python train.py --num_hidden_layers=14 --hidden_size=512 --n_experts=16 --experts_per_token=1 --d_expert=608 --d_shared_expert=0 --hidden_act="tanh_gelu" --moe_layers=[2, 3, 4, 5, 6, 7, 8, 9, 10, 11, 12, 13] --router_score="sigmoid" --normalize_top_k=false --routed_scale=1.0 --balance_loss=0.000291 --balance_bias=true --scale_expert_input=true --init_std_router=0.0271 --lr_router=0.000676 --num_attention_heads=8 --num_key_value_heads=2 --head_dim=64 --vocab_size=16384 --norm="rmsnorm" --norm_place="pre" --norm_eps=1e-05 --positions="rope" --rope_theta=10000.0 --rope_fraction=1.0 --qk_norm=false --attn_scale=0.125 --tie_word_embeddings=false --parallel_block=false --init="normal" --init_std_qkv=0.0149 --init_std_o=0.00282 --init_std_up=0.0149 --init_std_down=0.00282 --optimizer="adamw" --learning_rate=0.000672 --lr_mult_up=0.917 --beta1=0.9 --beta2=0.99 --lr_head=0.00658 --warmup_steps=247 --schedule="wsd" --decay_fraction=0.825 --decay_shape="linear" --final_lr_fraction=0.0 --batch_tokens=[65536, 131072, 196608] --max_seq_len=1024 --doc_mask=true --train_tokens=629100000 --max_steps=5172 --dataset="wikipedia_en"
Below are experts of layer 2 (counted from 0) of a mixture-of-experts language model. Rows are named router (the router's row for the expert), up (a neuron's input weights, with its number), down (a neuron's output weights, with its number) and show model dimensions 256-319. Each number is 50 + 12 x the weight over its row's rms, rounded and kept within 0 to 99.
After each expert's rows: a language model's description of what the expert responds to; "comes before" lists some tokens at least twice as common just after its tokens as in all text. This comes from a sample of Wikipedia text that the model never trained on. Tokens count by the router's weight.

# expert 10
router:35 53 85 47 63 43 55 76 64 50 63 38 58 59 70 59 42 68 56 50 67 26 51 42 57 63 61 49 54 56 44 50 29 26 57 50 59 43 60 39 48 57 31 52 56 64 46 63 37 58 52 44 61 46 56 45 37 46 46 52 66 59 50 53
up0:29 58 19 51 81 61 52 65 51 66 72 55 53 46 52 32 65 53 52 45 50 39 41 71 69 53 49 77 76 47 61 49 59 43 53 40 72 48 43 56 40 42 35 56 48 57 51 45 71 42 54 59 57 55 35 60 65 37 39 39 26 53 53 56
down0:66 49 56 68 50 56 47 50 74 44 47 64 45 36 36 55 59 76 47 54 50 51 36 46 40 45 43 50 75 41 66 47 47 33 48 52 42 46 46 45 44 25 45 48 49 61 41 66 37 51 57 42 51 55 83 51 57 43 38 62 67 43 49 48
up1:70 49 36 34 53 51 47 46 57 43 64 45 64 76 37 10 45 63 46 52 35 37 50 51 68 62 26 43 53 54 26 37 48 58 37 50 51 49 49 39 54 42 42 69 63 62 41 47 71 50 22 59 51 77 49 44 46 60 38 65 47 53 43 65
down1:67 46 28 39 42 40 29 57 47 50 40 24 72 38 44 33 63 61 69 55 64 58 42 51 45 54 50 36 65 45 66 69 46 44 44 44 60 50 53 47 73 40 26 43 16 41 34 52 59 47 33 46 34 54 50 59 46 36 43 46 77 58 69 67
up2:75 41 56 43 58 41 52 64 22 41 61 32 54 59 46 42 68 45 67 49 51 52 55 54 59 43 57 46 60 39 33 63 70 63 58 55 29 35 50 39 60 37 69 36 64 50 48 61 50 51 49 41 33 29 74 56 67 51 57 56 75 82 58 58
down2:56 72 29 51 71 39 56 51 47 47 55 19 59 47 59 50 38 40 42 54 51 58 50 51 50 55 58 58 54 65 60 45 54 57 41 64 52 47 45 58 46 50 35 41 60 50 45 50 42 36 48 55 41 62 24 41 37 59 71 49 77 41 28 76
up3:22 48 31 54 61 65 57 50 53 42 54 42 41 44 70 71 51 31 44 45 51 29 42 38 47 41 75 59 45 36 45 57 67 42 27 47 51 58 43 36 52 51 67 44 60 57 68 62 58 48 64 57 63 51 45 69 45 42 45 56 56 62 61 45
down3:61 56 66 44 55 37 58 40 56 35 65 64 58 47 60 57 60 35 40 56 45 54 45 54 62 40 36 51 43 50 64 44 31 46 81 62 56 52 67 51 62 27 72 34 64 48 71 38 40 50 59 58 38 37 35 71 36 41 63 64 45 28 39 52
up4:47 47 59 40 56 60 42 29 59 63 44 58 52 49 68 48 45 66 45 58 53 80 56 75 21 34 44 48 50 50 49 36 43 52 53 55 52 40 56 44 34 57 60 55 54 58 35 45 43 48 47 25 47 52 42 56 43 40 43 49 52 27 51 48
down4:54 57 34 43 33 44 30 50 38 47 53 45 47 40 40 54 39 48 46 47 79 26 51 45 47 67 60 22 57 59 64 51 49 52 47 54 60 54 42 61 35 73 63 49 13 33 45 37 45 45 46 81 53 51 45 83 54 55 53 26 35 47 61 43
up5:49 48 24 31 45 33 37 57 46 54 61 32 41 52 56 49 53 46 56 54 40 28 56 54 32 45 57 49 50 59 32 27 52 45 41 41 51 67 39 38 40 62 59 43 57 42 53 62 52 52 52 55 50 52 62 47 45 47 55 59 52 58 56 47
down5:54 48 42 58 54 31 49 52 42 29 67 51 32 16 69 42 52 35 63 76 52 79 34 61 45 69 53 41 52 43 63 43 51 59 55 42 68 48 42 40 63 41 49 55 60 23 41 61 46 34 37 60 50 41 29 42 44 46 63 36 43 36 25 64
up6:45 42 50 66 39 49 52 53 47 40 34 32 35 28 58 56 60 42 63 51 57 48 54 25 43 57 57 41 56 40 37 49 40 53 46 61 47 41 41 26 58 49 73 56 41 66 50 83 52 43 54 55 48 48 64 52 53 55 68 64 56 46 67 31
down6:61 51 70 53 34 49 46 36 41 47 53 56 46 54 65 63 61 23 72 43 46 65 46 58 58 25 40 55 39 47 52 40 48 49 57 61 52 57 57 32 56 50 56 49 59 46 53 48 62 55 37 59 51 25 33 68 53 44 42 65 43 57 46 53
Description: Past participles and adverbs after was/is/were, especially first in "was first published" and "first described", plus married, appointed; also list dashes.
comes before: "to ", "by ", "in ", "on ", "as ", "- "

# expert 14
router:31 58 60 41 68 56 54 74 60 66 54 47 51 50 77 47 41 64 37 36 47 28 46 45 64 55 49 55 44 56 42 50 26 45 47 52 61 31 51 21 60 56 37 55 56 67 36 36 34 73 47 47 73 48 57 43 50 50 43 67 65 48 34 46
up0:40 39 60 54 64 43 36 45 28 58 44 70 40 72 37 49 58 49 53 66 49 51 54 77 45 57 61 34 48 63 49 45 42 54 29 58 43 57 54 57 37 68 53 38 47 45 64 42 54 57 39 64 56 62 30 51 37 61 48 70 40 58 33 40
down0:58 57 42 45 58 68 48 42 71 52 65 53 67 56 36 42 54 52 59 33 76 61 37 49 47 35 45 42 47 24 45 58 45 40 38 56 62 51 63 55 40 39 35 35 52 57 47 50 57 64 34 69 73 43 41 23 23 45 38 26 68 62 48 52
up1:57 75 65 24 33 57 59 39 42 56 41 75 73 45 47 34 45 66 56 47 54 53 42 70 16 39 49 67 56 54 60 52 49 51 65 31 53 41 23 53 55 33 35 54 32 22 27 54 37 53 47 46 28 65 44 56 57 25 48 56 52 33 35 45
down1:39 47 40 50 29 58 49 62 61 55 44 43 52 61 52 30 65 30 22 56 56 45 54 56 49 59 44 48 60 47 44 46 58 32 33 53 28 38 70 47 44 56 62 64 51 53 37 48 54 75 45 59 49 36 51 46 27 67 58 49 50 47 54 40
up2:47 60 50 59 35 51 75 49 37 36 38 57 68 49 64 51 46 44 28 61 50 42 68 57 44 67 32 51 69 50 31 50 28 33 54 33 40 44 36 63 47 37 50 58 33 48 31 55 50 56 76 45 38 49 49 58 43 47 45 33 74 55 40 61
down2:39 52 54 50 58 24 74 58 51 62 37 40 58 76 57 49 58 57 47 42 54 45 42 58 61 73 52 43 73 67 56 41 61 49 03 64 40 53 43 47 49 54 44 55 53 36 65 62 43 55 51 62 40 51 32 33 41 68 55 37 47 53 38 40
up3:49 65 40 76 40 38 54 43 57 52 34 77 62 47 55 55 49 43 55 53 53 49 40 71 42 65 52 44 54 25 22 40 40 56 50 61 54 48 36 60 41 23 62 35 40 36 64 46 62 53 54 59 37 56 60 46 38 51 65 62 68 45 34 48
down3:40 65 57 56 41 42 60 56 52 63 39 52 61 69 45 42 57 73 29 71 53 50 41 46 57 53 44 31 49 55 55 39 57 48 20 59 38 47 64 63 47 61 63 67 37 50 67 32 34 35 32 57 35 39 46 43 20 54 58 28 39 58 43 66
up4:32 65 41 46 66 48 63 42 47 50 38 41 70 27 64 51 38 51 24 63 17 52 55 39 52 61 36 50 59 38 31 36 39 53 59 27 61 44 45 57 49 48 41 36 52 62 48 28 42 57 68 32 35 53 70 59 66 39 44 65 46 52 54 50
down4:47 51 65 56 49 36 48 44 32 60 42 47 49 56 48 69 44 40 51 56 39 61 51 44 55 78 53 57 73 62 59 45 63 67 49 45 46 48 35 64 57 59 60 46 50 38 68 47 51 42 72 50 19 76 49 62 55 42 56 46 41 50 51 44
up5:60 20 41 61 58 55 53 66 53 49 67 32 54 59 56 41 42 66 63 48 56 56 56 48 52 43 54 47 28 46 75 60 66 55 40 42 54 46 56 35 31 58 44 49 49 60 67 54 48 45 35 65 58 37 73 53 53 49 53 44 48 57 58 36
down5:55 68 72 28 62 69 39 60 57 47 43 62 55 49 58 50 45 47 47 63 13 62 74 60 52 39 72 50 38 56 38 45 41 61 55 51 63 45 26 41 56 47 67 55 51 42 52 41 42 16 56 40 34 35 58 52 63 39 55 55 40 46 39 42
up6:56 56 55 38 41 32 49 57 60 42 71 47 23 46 54 61 37 62 55 64 47 57 33 62 38 49 57 44 36 48 49 23 48 68 54 65 53 49 41 43 72 62 50 42 41 66 43 50 58 43 37 64 39 55 52 49 70 77 37 29 71 28 30 49
down6:46 59 30 50 62 49 36 61 54 50 21 70 43 46 51 45 51 26 50 65 53 57 36 59 62 56 51 28 50 42 48 59 53 51 45 35 53 50 61 39 36 73 66 58 28 48 41 50 38 37 46 40 38 57 59 48 57 56 67 48 50 58 62 64
Description: Two-digit numbers in statistics, tables and percentages, such as 71.6%, 67.5%, 53rd-minute, often after commas, pipes or semicolons.
comes before: ".", ",", "% ", "–", "; ", "°"

# expert 8
router:54 63 56 34 50 55 44 51 63 68 49 56 51 50 59 42 38 60 39 28 54 27 62 43 53 37 58 43 31 74 35 58 31 41 60 45 40 48 48 32 57 49 45 61 58 55 61 48 59 55 30 55 76 41 63 49 38 63 56 74 58 45 37 62
up0:47 63 48 72 63 61 57 53 43 54 71 38 56 66 58 38 53 49 34 54 55 60 40 44 61 60 34 48 56 41 27 66 20 50 33 62 52 54 59 55 63 56 36 54 55 36 32 28 56 29 44 52 42 40 51 53 74 39 55 48 56 35 70 42
down0:70 30 40 53 85 76 66 83 60 44 36 69 53 48 51 36 57 35 66 64 36 51 28 41 33 60 41 45 40 61 33 58 47 51 28 50 39 17 45 28 45 38 57 60 57 56 43 56 33 51 61 44 61 58 56 45 49 79 50 47 35 39 54 44
up1:43 64 56 62 61 50 52 49 49 53 65 54 46 48 49 54 39 65 62 48 73 69 64 82 56 64 63 34 65 43 45 56 46 62 59 57 49 48 51 35 55 55 57 53 68 33 38 55 57 39 50 67 38 74 44 53 41 52 60 51 43 61 61 59
down1:63 62 48 44 58 58 54 57 42 62 32 41 59 55 72 40 61 52 49 64 48 55 47 46 47 43 27 51 44 44 45 53 59 36 52 50 47 41 60 63 39 49 47 47 52 48 64 53 38 63 56 53 58 52 45 60 54 69 37 58 58 48 32 48
up2:33 27 46 53 47 39 52 42 49 53 58 60 51 44 53 49 31 48 43 32 44 53 34 29 33 24 43 63 75 40 56 62 46 53 48 71 50 39 67 45 60 44 29 40 56 67 57 59 34 84 51 45 61 48 54 62 42 35 63 54 64 36 56 50
down2:40 47 42 44 45 33 53 49 63 50 55 44 29 42 47 40 50 46 38 58 48 54 56 47 54 56 47 55 58 42 52 43 42 22 14 33 48 55 39 70 50 48 43 51 58 52 38 60 67 49 42 55 48 37 52 70 65 30 53 22 52 62 55 31
up3:56 46 40 53 63 57 32 58 56 51 51 43 42 72 37 44 48 54 37 45 62 50 59 56 63 40 56 55 36 36 33 48 53 49 52 22 59 65 56 69 55 63 60 51 43 32 47 66 55 70 41 51 56 50 38 50 64 67 56 66 41 39 60 59
down3:31 30 53 63 81 49 43 55 45 49 47 47 68 70 52 54 62 36 60 47 38 41 26 40 46 48 44 42 51 67 47 65 46 60 33 42 70 42 54 33 29 47 53 62 43 55 63 36 48 52 53 67 62 62 43 29 75 53 48 56 52 51 55 42
up4:25 40 50 63 51 36 43 39 61 52 49 41 51 77 39 37 26 63 78 33 56 54 56 67 46 48 37 52 40 71 61 61 43 32 43 51 51 42 53 39 49 32 35 57 69 59 58 45 37 39 51 54 53 59 40 46 70 59 58 57 52 76 57 51
down4:62 62 48 30 62 53 52 54 42 48 57 48 46 27 40 42 52 10 84 66 52 50 58 43 46 56 43 49 70 50 57 51 37 44 41 66 38 68 51 72 69 44 70 39 31 51 55 68 52 70 37 37 54 25 44 67 46 56 63 55 38 41 52 63
up5:51 36 46 19 53 52 48 61 60 58 30 52 58 41 49 89 59 69 28 67 54 56 51 78 48 54 62 54 65 57 30 29 51 68 21 46 68 34 61 62 64 56 45 57 19 56 58 59 41 64 57 33 58 50 67 47 47 44 50 60 33 53 45 53
down5:31 44 68 37 44 29 75 45 37 57 58 24 68 59 38 63 35 40 48 59 32 53 65 51 50 49 68 59 49 68 51 65 52 46 51 45 42 47 35 43 58 47 53 52 54 48 45 70 53 40 64 41 55 33 44 57 40 41 26 34 64 68 48 71
up6:45 55 58 37 41 53 54 54 39 31 49 36 56 65 46 41 33 58 52 47 66 37 51 38 33 49 52 47 80 35 44 47 50 33 39 39 64 49 40 59 52 55 52 35 53 47 39 76 57 55 54 65 53 56 36 60 57 56 15 67 49 38 52 24
down6:40 57 41 64 74 28 66 47 51 48 45 42 48 43 48 58 63 45 50 27 42 60 44 43 40 53 55 55 63 50 46 48 40 60 26 50 44 22 48 58 53 48 27 63 65 31 82 15 49 68 46 28 43 37 63 75 52 43 67 59 35 56 38 60
Description: Words following in, to or In, such as year digits (1974), months (In May), and nouns like way, cover, place.
comes before: ", ", "the ", "and ", "to ", ". ", "201"

# expert 2
router:26 49 48 49 59 57 45 82 55 51 48 62 32 42 47 48 45 65 52 37 50 47 32 60 55 46 42 80 55 63 45 41 45 40 29 61 53 42 32 41 59 59 49 64 63 38 48 36 48 56 47 37 68 58 47 26 49 56 38 53 63 57 41 54
up0:41 42 54 77 41 41 70 45 61 71 40 63 62 54 55 35 46 58 50 36 38 56 35 48 55 48 72 50 55 26 25 27 59 41 59 68 56 58 47 58 51 40 63 53 50 36 75 45 52 40 71 56 41 50 34 55 49 40 42 47 32 18 49 49
down0:48 55 54 44 51 44 38 56 62 35 51 49 44 79 44 58 49 52 53 83 46 39 44 40 56 36 40 61 59 52 78 59 36 83 67 49 58 51 51 38 24 81 61 27 61 58 37 61 53 41 54 62 50 42 54 54 50 61 36 39 44 63 34 73
up1:47 75 22 60 55 47 37 39 66 54 46 60 61 87 59 40 75 61 53 54 64 51 42 46 45 47 64 56 41 63 51 75 43 60 54 43 50 53 54 53 37 52 60 33 14 39 49 52 41 35 35 49 41 41 54 56 35 48 57 79 63 51 38 44
down1:55 46 61 69 41 67 27 52 58 31 55 45 46 45 61 40 56 46 63 41 48 34 62 45 46 58 49 54 34 21 33 62 25 53 61 52 50 51 42 56 66 49 53 49 68 53 67 36 72 63 57 71 24 41 36 54 47 50 45 67 26 66 62 62
up2:56 65 55 52 52 45 65 38 28 33 48 37 45 52 51 56 55 51 66 66 43 58 41 39 69 57 53 60 49 49 51 58 46 44 64 53 38 48 48 18 35 54 47 55 57 74 26 37 31 44 16 36 51 43 57 61 72 48 55 13 56 72 72 61
down2:56 42 45 32 52 36 66 41 58 50 54 38 57 39 58 61 43 53 41 43 59 40 54 68 45 43 62 34 51 33 55 45 57 59 33 43 39 51 55 50 46 52 61 42 53 58 40 37 37 40 76 40 31 40 40 57 49 61 50 39 34 59 27 42
up3:50 63 46 54 52 45 85 52 62 46 27 56 75 60 40 54 66 47 44 49 49 61 45 43 43 46 65 56 72 60 58 41 52 40 50 63 53 54 49 53 41 49 38 66 47 67 67 69 51 65 54 60 57 53 43 53 74 61 60 30 43 69 74 22
down3:43 62 61 56 73 40 45 56 58 34 28 66 32 72 60 64 48 29 54 46 37 50 39 50 60 42 60 34 56 24 62 29 27 48 57 42 63 47 57 62 37 37 72 55 52 62 63 33 57 59 67 64 35 54 48 46 31 33 45 46 26 74 48 54
up4:41 71 30 45 44 48 68 46 42 53 32 48 60 59 49 76 62 58 56 72 61 52 65 76 35 63 62 31 62 42 29 34 45 48 56 37 30 41 40 31 42 55 37 66 65 51 41 43 55 32 25 55 48 55 38 49 54 59 42 35 42 63 66 46
down4:52 33 63 38 61 42 55 51 54 31 62 56 59 35 41 33 60 56 42 50 56 29 50 46 59 55 48 46 44 56 65 40 49 70 49 42 36 49 48 49 58 45 61 43 67 58 35 62 33 49 66 50 56 49 46 71 48 42 55 55 37 66 44 49
up5:50 52 30 56 38 40 41 58 60 69 42 33 66 32 60 45 58 42 35 71 60 61 53 32 61 53 50 27 56 35 63 46 50 61 58 49 61 56 50 47 61 52 50 21 61 44 51 36 52 37 47 57 47 41 47 57 57 26 60 60 73 31 43 70
down5:49 46 49 37 47 60 58 52 57 59 35 52 45 49 40 88 35 75 48 58 36 48 48 51 67 71 41 57 56 51 38 45 62 75 41 49 81 48 52 57 17 60 51 50 44 55 42 71 38 36 40 46 70 66 64 38 43 56 45 76 60 52 34 32
up6:44 45 31 44 61 40 22 39 41 44 52 25 51 46 53 44 27 60 29 47 42 69 54 53 47 49 48 58 45 61 68 57 45 65 58 29 47 49 52 35 39 82 45 77 52 51 64 60 50 60 33 58 39 54 44 54 50 57 47 52 53 68 55 56
down6:69 59 52 30 71 53 49 45 49 39 39 69 44 42 44 54 36 57 58 67 26 56 59 51 30 52 49 53 64 61 77 54 35 51 51 75 41 58 51 40 44 29 49 42 49 55 44 40 52 35 58 55 40 51 54 40 38 40 34 53 37 39 51 53
Description: Common nouns right after the or The and before of or was, such as reasons, advantage, charges, tournament, per capita.
comes before: "of ", "was ", "'", "is ", "States ", "States"

# expert 13
router:50 52 62 40 44 47 26 82 56 52 50 43 47 53 63 46 44 58 55 38 65 37 54 69 56 55 48 45 61 55 47 27 21 37 54 69 58 25 36 38 48 53 29 64 52 51 33 61 47 58 51 61 67 60 57 26 57 59 38 53 60 42 53 52
up0:43 69 53 36 48 34 66 51 57 46 62 55 56 44 67 50 64 48 45 67 51 54 40 35 41 65 55 52 35 53 46 54 36 54 45 41 54 39 10 56 80 68 63 45 34 41 58 70 38 58 38 37 63 58 57 40 26 51 76 44 56 34 75 65
down0:66 57 40 56 55 32 60 61 55 63 39 32 38 39 53 55 57 58 33 46 51 48 44 58 48 44 48 32 47 44 44 51 37 58 37 48 56 48 59 48 52 43 30 35 54 41 46 61 40 41 66 65 45 35 43 46 36 63 28 53 39 39 51 59
up1:68 68 52 69 44 45 43 45 44 52 47 39 43 56 56 32 48 37 47 61 80 57 52 37 56 48 68 46 48 62 63 48 28 29 62 53 37 35 41 42 52 70 38 66 48 61 46 49 54 72 32 51 49 46 36 31 36 39 58 53 61 41 42 65
down1:46 34 47 45 51 60 38 61 34 37 49 55 43 57 45 61 59 73 45 48 46 59 48 71 60 45 38 59 50 65 52 63 58 76 58 43 58 40 57 46 37 55 42 28 63 44 36 58 32 54 76 83 49 32 55 37 36 63 74 46 54 51 43 62
up2:55 41 65 43 53 38 55 55 42 40 49 46 60 59 37 53 55 51 45 60 56 47 43 57 83 22 55 49 38 30 41 49 61 64 29 66 56 51 66 50 61 47 51 55 66 45 66 52 55 29 50 63 44 38 72 58 51 49 42 72 46 65 43 51
down2:59 53 68 37 42 50 35 53 53 56 55 60 43 63 37 48 24 54 42 52 49 53 64 47 37 60 58 65 70 53 51 44 28 61 65 38 60 44 45 52 49 57 45 70 68 48 48 54 44 62 32 41 50 39 41 52 63 45 40 41 49 57 57 59
up3:60 55 60 42 66 29 41 55 53 38 67 33 48 34 45 43 24 53 38 60 47 68 50 41 54 58 33 48 34 37 42 59 66 72 43 56 49 57 38 34 47 46 49 61 52 42 61 57 59 61 64 35 55 59 50 48 66 37 41 56 57 51 67 48
down3:58 37 49 41 41 76 43 50 42 50 55 77 52 65 47 32 57 76 44 45 29 57 44 45 56 51 50 50 67 51 65 43 35 63 43 40 57 57 55 50 54 58 60 63 53 51 39 62 52 47 58 55 48 49 48 41 70 35 50 67 58 36 61 33
up4:47 64 70 54 28 68 46 59 53 65 26 73 39 42 70 58 31 76 49 72 64 58 35 44 54 46 56 68 53 51 68 40 44 44 39 72 43 41 26 56 55 51 57 41 40 54 62 33 66 48 60 36 52 54 22 45 57 21 29 30 50 63 48 64
down4:68 33 38 43 61 55 68 42 32 46 53 50 68 61 29 54 57 40 35 38 55 53 66 19 53 47 39 62 47 81 34 67 59 49 40 19 33 31 44 69 28 64 20 45 46 50 55 32 36 56 45 54 35 57 59 58 60 52 44 50 54 43 58 59
up5:45 33 53 58 39 37 50 49 57 70 38 48 33 45 52 53 53 63 57 46 89 54 40 28 37 56 70 55 69 64 45 39 29 34 34 38 48 56 62 48 56 34 39 32 55 59 72 53 63 67 34 43 40 51 65 61 29 42 69 48 57 36 50 35
down5:57 66 47 41 56 52 65 70 95 31 28 38 52 38 60 47 45 44 53 43 41 43 53 45 60 39 56 63 59 44 48 71 57 65 49 58 40 43 63 23 65 56 56 40 50 61 64 45 37 66 52 62 69 38 39 22 38 81 53 86 41 44 38 76
up6:33 24 46 38 75 47 40 36 41 53 52 28 43 58 43 46 57 36 50 35 40 40 56 66 46 48 59 43 56 41 34 70 46 52 46 31 55 55 85 59 36 35 48 58 44 52 40 59 52 44 42 44 32 43 66 51 45 37 53 52 44 57 52 64
down6:61 55 71 57 58 84 40 60 52 46 51 64 58 74 35 37 38 56 51 27 47 41 29 38 29 44 46 53 51 46 48 40 35 39 51 66 43 46 41 32 50 66 77 53 29 21 56 51 38 36 42 52 55 50 35 44 50 47 70 61 69 30 50 61
Description: Second halves of hyphenated or slashed compounds and number ranges, such as high-profile, feature-length, two-seat, 2015–16, 01/03/2019.
comes before: "| ", "s ", "(", "|", "season", ")"

# expert 3
router:51 40 59 48 60 54 39 75 51 68 54 65 45 40 71 43 61 70 37 46 56 43 44 52 67 57 46 48 44 57 52 65 28 46 46 59 53 33 53 34 49 61 36 47 65 59 43 43 29 58 45 42 63 68 58 31 49 39 59 58 60 47 41 60
up0:49 47 28 54 58 47 61 45 50 53 54 59 29 57 47 82 47 73 46 57 57 58 55 71 36 51 39 76 53 43 43 49 48 48 32 68 60 51 36 54 49 32 58 66 49 59 57 37 48 27 45 70 35 56 47 55 72 50 52 47 50 62 41 54
down0:37 42 44 41 53 56 25 56 39 47 60 50 39 53 49 43 41 48 66 56 51 44 53 48 50 56 59 29 47 55 61 35 35 40 46 48 39 60 69 44 40 64 22 27 44 56 68 47 69 52 38 57 44 51 53 51 63 60 60 47 61 54 73 54
up1:15 51 55 56 31 37 56 48 46 51 44 42 19 51 50 61 35 31 61 52 58 35 19 53 79 59 48 55 43 38 45 64 58 55 61 70 67 33 52 52 52 34 47 64 55 52 28 16 56 49 48 64 51 41 61 57 51 52 42 61 47 39 39 72
down1:46 43 37 60 44 86 47 47 50 65 58 56 44 43 61 30 47 50 39 47 52 62 34 55 17 62 63 48 70 63 46 70 49 55 25 55 56 42 30 36 48 60 42 32 32 53 66 48 40 59 37 55 45 45 47 35 45 66 53 29 64 50 60 60
up2:60 60 45 55 31 77 67 54 57 48 72 34 49 41 23 69 53 55 38 46 55 64 68 68 50 44 47 55 50 53 44 59 54 57 37 55 63 46 49 60 52 55 57 51 44 46 57 38 56 26 58 49 50 54 44 42 60 50 57 53 67 36 58 67
down2:34 56 34 29 45 45 31 49 48 63 41 67 37 50 91 47 55 69 47 52 56 52 71 46 34 38 58 39 62 40 64 34 43 39 69 66 37 24 48 38 57 73 53 39 27 51 64 49 77 65 53 45 40 55 73 46 55 49 62 47 63 54 69 38
up3:29 40 67 38 38 41 66 49 51 41 39 55 53 37 58 36 34 50 52 59 41 49 62 36 51 53 74 53 58 47 40 45 57 41 66 43 42 55 56 37 45 53 46 48 38 35 59 66 58 44 54 47 46 54 39 41 45 38 49 11 62 35 68 46
down3:52 62 68 55 61 33 39 55 46 43 45 73 67 61 57 31 55 70 59 82 48 61 41 48 42 33 60 48 32 48 42 68 42 44 52 58 38 33 56 32 57 51 72 53 70 37 42 53 43 50 38 64 63 43 41 75 60 42 46 73 49 51 50 40
up4:31 58 45 66 17 27 41 43 59 47 49 39 46 63 20 53 57 38 50 47 62 65 34 41 47 43 62 39 61 54 69 25 76 49 50 36 46 70 60 52 67 48 68 39 53 49 39 37 44 58 32 57 58 25 53 53 56 58 67 43 40 39 42 58
down4:56 86 22 46 35 39 51 32 55 53 58 57 46 47 33 69 42 38 56 41 52 68 35 42 49 43 62 78 67 43 54 48 54 39 61 72 69 73 36 60 52 36 38 76 54 40 56 53 43 49 60 61 55 53 56 25 31 53 56 49 63 70 51 29
up5:49 57 59 47 46 32 54 43 63 71 65 25 40 41 32 30 00 20 29 40 67 33 37 46 54 47 58 20 56 26 56 62 55 47 39 47 59 50 50 51 55 33 38 45 36 66 44 44 53 43 65 41 41 43 49 43 49 43 45 53 54 54 60 53
down5:46 44 50 68 60 74 62 39 60 48 45 78 53 50 40 43 70 61 66 40 72 34 45 32 43 55 48 37 52 47 56 38 58 56 40 45 52 31 57 23 41 48 56 54 22 51 51 42 55 32 44 53 38 52 51 40 38 56 65 63 53 47 35 57
up6:64 52 43 59 60 50 32 54 57 62 60 70 47 62 36 50 62 53 81 70 44 59 47 76 52 55 45 45 16 57 34 45 58 36 52 41 50 47 44 59 60 73 33 45 44 54 57 46 40 54 55 37 50 51 79 40 66 57 56 71 46 56 50 40
down6:50 43 31 56 46 30 54 69 63 57 49 35 55 66 22 59 55 42 46 56 54 51 68 44 70 51 39 49 68 42 49 43 31 29 67 55 37 53 72 57 33 29 32 43 33 52 31 81 53 38 40 56 63 32 44 33 44 51 42 54 43 35 47 77
Description: Verbs of saying, judging or deciding right after a subject in reviews and reports, such as noted, stated, claimed, felt, thought.
comes before: "the ", "that ", "to ", "a ", "for ", "his "